python train.py --d_model=320 --activation="swiglu" --balance_loss=0.00467 --balance_bias=false --rope_base=10000.0 --tie_embeddings=true --init_std_o=0.0336 --lr=0.0147 --weight_decay=0.0 --lr_head=0.00856 --warmup_steps=50 --batch_tokens=[32768, 65536, 98304]
Below are experts of layer 7 (counted from 0) of a mixture-of-experts language model. Rows are named gate (a neuron's input weights, with its number), up (a neuron's input weights, with its number), down (a neuron's output weights, with its number) and show model dimensions 0-63. Each number is 200 + 40 x the weight over its row's rms, rounded and kept within 0 to 999.
Before each expert's rows: "gets" lists some tokens that make up at least twice as much of what it gets as of all text; "raises" lists some tokens whose logits its average output raises strongly, later layers aside. This comes from a sample of Wikipedia text that the model never trained on. Tokens count by the router's weight.

# expert 57
gets: ". ", "\n\n", ", ", ": ", "; ", "."
raises: "The ", "It ", "This ", "As ", "However", "In "
gate1,243,183,188,191,170,198,205,191,263,163,187,139,220,270,144,185,208,209,191,173,182,223,151,173,154,243,260,174,275,114,188,177,205,198,175,187,199,162,171,247,232,153,202,234,185,100,231,173,220,199,226,271,185,125,235,222,199,238,207,175,175,224,180,223
up1,219,167,161,181,174,264,177,197,213,124,257,190,184,184,139,271,283,165,124,171,213,245,173,223,171,176,248,196,255,158,192,213,195,123,139,163,210,181,118,247,227,175,241,207,149,143,263,179,215,267,200,199,195,199,269,198,141,179,166,161,127,231,222,194
down1,154,201,193,163,166,197,140,200,189,206,148,222,313,219,137,231,198,203,182,196,249,191,187,184,182,156,149,225,188,274,211,250,230,211,253,147,195,239,107,185,179,224,195,223,199,185,197,135,198,233,172,199,214,279,119,200,199,236,247,209,154,206,225,245
gate2,195,146,192,194,178,196,252,260,150,173,235,201,190,129,205,177,229,192,215,209,187,136,212,176,185,232,255,211,231,269,108,199,136,150,225,239,192,198,157,249,241,96,196,171,249,170,244,187,126,273,145,296,224,156,235,173,248,220,209,159,213,214,242,171
up2,149,252,171,184,247,135,186,188,224,178,136,100,253,242,231,196,188,223,200,216,191,214,184,151,246,267,144,108,153,190,213,183,160,211,160,256,191,214,221,159,232,180,193,186,206,188,210,168,202,152,273,203,113,167,200,175,223,217,243,220,191,191,210,190
down2,181,231,221,173,188,229,206,89,161,240,115,206,223,200,173,241,245,185,214,245,165,197,182,241,188,183,184,223,191,192,159,214,195,199,56,152,210,243,228,175,222,205,188,171,234,159,279,162,220,155,226,199,182,246,143,240,168,199,221,119,245,149,193,155
gate3,173,160,135,178,242,208,280,234,270,201,184,187,215,205,175,319,243,229,238,271,144,221,122,157,211,203,136,140,241,207,211,216,155,155,204,237,215,190,212,178,174,235,174,227,259,211,204,248,179,218,199,161,81,257,234,209,174,138,237,174,194,188,269,188
up3,230,221,148,160,235,262,288,275,246,99,260,159,239,158,189,252,271,177,199,225,197,297,168,186,235,138,153,161,192,198,212,170,172,186,227,185,219,172,274,166,197,187,179,256,256,219,215,264,203,159,183,258,169,271,262,155,188,194,186,142,196,180,222,223
down3,196,153,149,181,158,209,221,180,185,221,158,233,162,158,174,268,142,224,217,223,234,247,232,192,263,171,221,164,240,142,202,216,187,161,223,209,178,200,199,203,208,180,137,220,113,187,203,148,157,188,231,227,214,235,217,50,176,190,97,204,219,201,224,204
gate4,208,197,142,170,177,126,227,165,231,224,183,213,162,186,246,251,270,245,201,248,194,138,272,183,191,265,111,189,207,153,219,160,112,255,184,221,149,187,208,198,234,194,163,251,237,276,133,213,222,192,155,185,209,297,156,159,255,155,248,228,220,200,184,177
up4,204,218,208,211,178,197,145,175,208,219,226,169,156,195,172,180,236,166,201,169,213,209,204,213,174,162,225,182,190,195,190,207,240,174,223,182,249,276,213,146,180,237,179,225,189,181,222,106,234,153,230,162,132,152,241,203,162,196,158,132,203,235,185,211
down4,181,232,210,162,167,153,247,247,188,174,187,173,233,192,239,204,214,240,145,215,208,207,195,172,147,185,175,180,123,228,195,205,224,196,183,167,293,193,159,194,162,261,246,240,122,223,150,261,232,216,289,242,153,248,261,217,120,164,157,166,175,244,197,317
gate5,191,229,139,190,214,209,98,223,189,196,131,231,211,209,171,186,267,203,157,253,148,236,225,178,212,231,210,218,253,215,173,211,148,183,164,222,181,171,180,205,168,207,241,183,200,168,205,169,232,167,226,185,179,196,177,171,170,279,141,168,227,183,202,249
up5,168,193,120,191,186,242,71,195,198,198,138,221,229,198,244,190,228,215,167,238,156,241,223,179,130,217,225,222,235,226,213,242,146,172,123,218,209,188,234,209,161,229,252,187,216,215,202,210,201,186,231,214,233,203,201,195,180,290,152,196,236,180,225,226
down5,269,164,174,204,160,285,160,224,184,194,152,341,156,201,195,150,164,129,230,247,203,221,229,267,211,205,203,235,179,224,175,165,240,223,222,130,149,188,215,156,206,236,232,179,235,207,179,210,200,240,198,211,212,212,226,149,199,216,182,177,293,244,199,155

# expert 39
gets: ", ", "that ", ". ", "which ", "who ", "), "
raises: "the ", "as ", "in ", "a ", "due ", "although "
gate1,210,162,173,237,197,260,175,162,188,228,264,221,191,246,151,229,105,221,152,239,176,153,140,178,186,214,259,200,154,250,268,212,220,162,145,213,179,197,151,240,200,231,159,198,227,151,193,201,159,179,224,212,213,202,216,180,196,245,219,190,211,154,183,171
up1,157,242,237,165,207,126,250,163,295,221,171,176,286,230,208,187,289,190,231,137,185,242,258,230,216,182,196,225,211,196,210,183,208,251,209,150,194,230,245,170,213,172,206,203,186,216,214,226,244,203,185,118,153,219,158,216,157,214,244,211,176,256,207,168
down1,218,236,194,175,214,231,201,281,195,149,251,104,192,240,140,133,258,158,180,129,211,203,221,157,161,154,190,147,237,186,179,244,142,200,199,182,156,221,173,93,199,169,264,128,192,179,264,196,240,193,147,178,248,174,241,256,140,175,216,178,175,206,238,240
gate2,158,188,175,199,244,242,196,232,135,217,214,196,244,180,206,152,320,212,164,240,213,214,294,223,222,246,199,140,245,232,135,280,249,278,246,183,211,174,116,240,253,224,172,213,231,151,121,190,217,171,174,180,201,294,212,140,206,248,204,181,177,188,201,264
up2,210,265,201,204,224,190,142,183,222,194,168,125,287,238,227,172,271,181,269,225,199,204,226,226,188,250,254,166,227,242,148,237,226,282,188,172,227,170,225,200,190,207,155,133,208,194,237,166,210,243,223,198,237,198,184,192,208,224,249,118,248,245,217,177
down2,239,205,174,195,229,175,205,228,150,190,254,108,188,170,195,144,167,157,252,204,270,247,225,248,206,203,270,192,266,216,171,196,161,168,182,234,253,176,179,278,170,223,227,203,189,196,227,233,278,189,257,250,179,107,260,216,153,224,163,217,197,186,101,217
gate3,181,207,161,196,200,210,63,162,240,150,179,163,131,171,299,189,160,193,183,227,211,190,163,157,218,168,193,260,242,181,173,302,164,133,224,253,217,291,182,199,229,94,183,179,167,213,177,279,251,248,243,175,215,187,179,187,263,193,241,228,99,155,165,209
up3,164,231,269,224,212,194,262,262,188,259,227,224,203,144,124,197,260,195,186,194,202,209,236,229,168,236,187,224,172,195,168,174,181,195,204,164,214,175,215,200,193,269,273,151,263,216,283,220,235,174,128,228,206,205,221,225,131,198,260,218,218,224,257,153
down3,136,194,221,220,166,170,209,212,186,191,220,259,220,240,197,261,166,178,205,181,210,135,181,287,202,288,173,156,185,211,186,203,230,183,178,170,224,200,194,174,224,295,188,165,221,185,258,213,167,213,199,248,172,226,221,186,190,238,186,257,276,185,241,204
gate4,217,211,212,188,203,209,140,265,163,177,207,91,253,179,173,222,181,164,240,221,106,227,175,184,164,218,183,207,189,263,157,214,253,142,207,124,325,208,197,212,145,246,251,202,201,215,182,216,236,205,209,239,161,191,189,200,209,204,142,202,194,172,174,161
up4,236,160,172,246,152,249,215,132,189,231,201,253,189,163,216,209,229,218,158,191,197,171,191,219,214,188,225,143,170,227,203,252,244,227,169,141,172,166,270,204,189,204,203,240,266,172,228,153,240,245,184,206,247,182,254,230,243,207,219,196,151,139,258,206
down4,177,224,233,197,299,204,215,297,265,231,173,228,171,257,228,200,174,280,153,170,247,199,236,134,193,209,219,250,208,191,215,239,194,208,285,249,226,213,185,167,173,230,141,251,91,190,155,248,213,258,192,167,108,218,177,230,185,188,169,219,165,219,155,236
gate5,159,273,163,187,205,193,215,164,200,148,135,250,259,266,138,231,216,179,172,144,175,243,287,91,212,214,157,119,273,225,205,213,102,158,200,258,206,203,263,212,173,227,174,219,203,201,234,217,217,231,199,206,184,225,145,244,280,156,215,218,254,220,163,188
up5,167,143,269,247,191,166,243,244,132,273,158,241,200,162,159,226,234,246,165,239,255,232,222,255,157,194,187,240,181,213,187,216,243,172,253,170,198,186,217,198,175,142,219,248,232,136,198,154,274,182,283,193,141,145,236,251,207,263,215,163,211,216,165,217
down5,249,257,130,185,308,210,165,235,222,256,242,209,171,176,267,251,230,167,171,218,182,230,195,139,248,196,213,197,168,192,248,201,265,208,210,207,183,174,205,218,179,231,202,217,151,179,190,210,201,170,162,129,187,210,241,234,180,146,184,236,145,150,241,160

# expert 32
gets: "and ", "of ", "with ", "as ", "or ", ", "
raises: "the ", "a ", "his ", "an ", "her ", "its "
gate7,134,187,194,202,227,227,80,223,291,234,197,224,235,249,162,186,165,209,238,132,196,148,199,155,251,199,189,175,226,213,222,167,187,209,176,181,250,157,192,243,223,190,220,224,169,213,173,203,171,253,282,182,210,128,188,206,224,206,224,231,241,171,180,198
up7,190,156,191,189,204,192,267,187,161,247,231,209,171,173,164,225,210,219,216,156,168,241,216,153,169,238,217,202,149,248,209,198,123,217,202,166,135,173,206,194,137,170,133,197,289,251,236,236,156,151,138,210,191,199,193,203,228,204,230,208,179,208,243,197
down7,242,212,212,172,211,184,171,218,198,215,177,156,164,256,192,219,237,196,194,180,203,195,161,209,162,167,199,215,300,225,211,179,211,183,152,172,161,116,182,155,211,155,221,96,251,156,222,179,260,214,101,219,133,153,269,254,137,123,200,176,148,235,193,210
gate8,189,240,229,195,182,205,216,202,179,234,169,217,196,231,199,213,260,180,155,222,199,211,298,200,199,197,208,168,184,189,131,159,252,290,213,233,237,242,248,291,203,242,215,225,151,198,205,183,130,252,273,159,195,175,211,253,218,197,192,213,177,209,178,266
up8,220,191,180,210,249,191,182,168,201,151,213,137,160,187,234,186,140,207,252,139,178,202,143,144,220,194,225,242,227,225,214,189,195,149,244,170,160,197,232,118,118,137,210,112,240,234,183,216,235,175,205,260,191,210,140,166,221,143,209,220,207,208,164,117
down8,123,221,188,173,229,175,179,137,297,163,184,202,167,123,175,191,263,275,200,198,235,235,151,182,228,184,170,195,192,162,227,223,158,212,182,238,210,145,238,201,182,153,186,155,205,227,293,158,192,86,222,196,267,131,209,201,167,204,199,180,191,162,193,236
gate9,194,243,172,222,288,135,202,215,194,99,176,190,155,182,210,161,169,150,179,191,127,208,219,148,160,216,235,200,191,177,278,198,193,199,200,231,164,155,132,163,139,227,201,188,150,178,271,172,221,177,172,275,143,116,195,187,185,173,215,215,185,208,199,266
up9,223,153,228,198,186,256,229,260,222,255,177,146,211,202,161,256,159,293,254,194,202,175,194,332,226,165,183,168,236,210,149,198,186,209,139,185,187,233,253,209,175,245,203,209,200,192,135,127,141,239,201,235,162,308,188,226,203,187,132,172,252,243,140,136
down9,199,200,211,190,168,211,272,158,162,178,288,241,184,172,46,168,243,238,141,241,178,228,148,181,256,159,196,244,138,205,195,245,119,217,181,210,225,242,165,220,198,158,195,196,228,249,182,213,210,248,147,196,205,195,250,177,239,256,297,205,102,190,275,253
gate10,160,200,146,189,219,190,161,237,173,235,198,262,229,183,223,218,190,237,193,211,159,215,155,183,208,158,118,248,257,157,173,271,228,152,177,239,225,181,116,133,238,218,198,171,204,156,268,239,186,245,136,107,136,262,186,250,236,187,154,223,253,180,187,267
up10,201,134,211,226,133,178,246,210,215,191,245,195,197,190,244,226,176,213,155,172,138,193,210,239,192,207,205,254,184,138,212,229,211,156,206,188,214,169,221,254,182,218,200,209,258,191,168,201,215,149,147,227,263,221,109,238,265,219,218,258,181,201,173,187
down10,146,188,164,175,221,190,216,169,235,236,268,198,186,139,197,222,183,256,134,158,248,192,209,202,230,186,146,237,194,180,246,265,181,154,126,232,172,208,165,151,245,193,213,197,287,220,182,142,145,178,192,206,222,248,220,212,178,191,206,255,213,186,169,144
gate11,216,136,220,233,290,215,162,214,158,134,244,222,200,191,156,244,208,160,226,204,156,193,156,275,234,270,172,187,204,186,157,275,204,209,177,141,226,116,90,215,230,181,197,119,157,177,188,229,219,216,229,172,238,218,196,203,210,204,168,249,185,142,232,216
up11,240,195,273,186,155,211,236,280,248,248,181,173,181,210,227,156,202,162,239,182,213,160,253,199,197,131,178,241,181,211,249,181,205,286,238,256,115,278,263,210,193,231,244,194,255,172,178,184,194,192,186,222,236,222,190,224,161,207,210,127,183,208,243,177
down11,217,257,228,154,98,215,217,189,272,153,108,207,222,254,226,206,123,200,185,249,192,246,232,170,189,218,238,236,175,184,203,166,247,203,153,165,242,183,228,218,217,264,265,120,199,238,233,223,159,288,234,247,154,119,164,201,244,129,243,242,161,172,160,244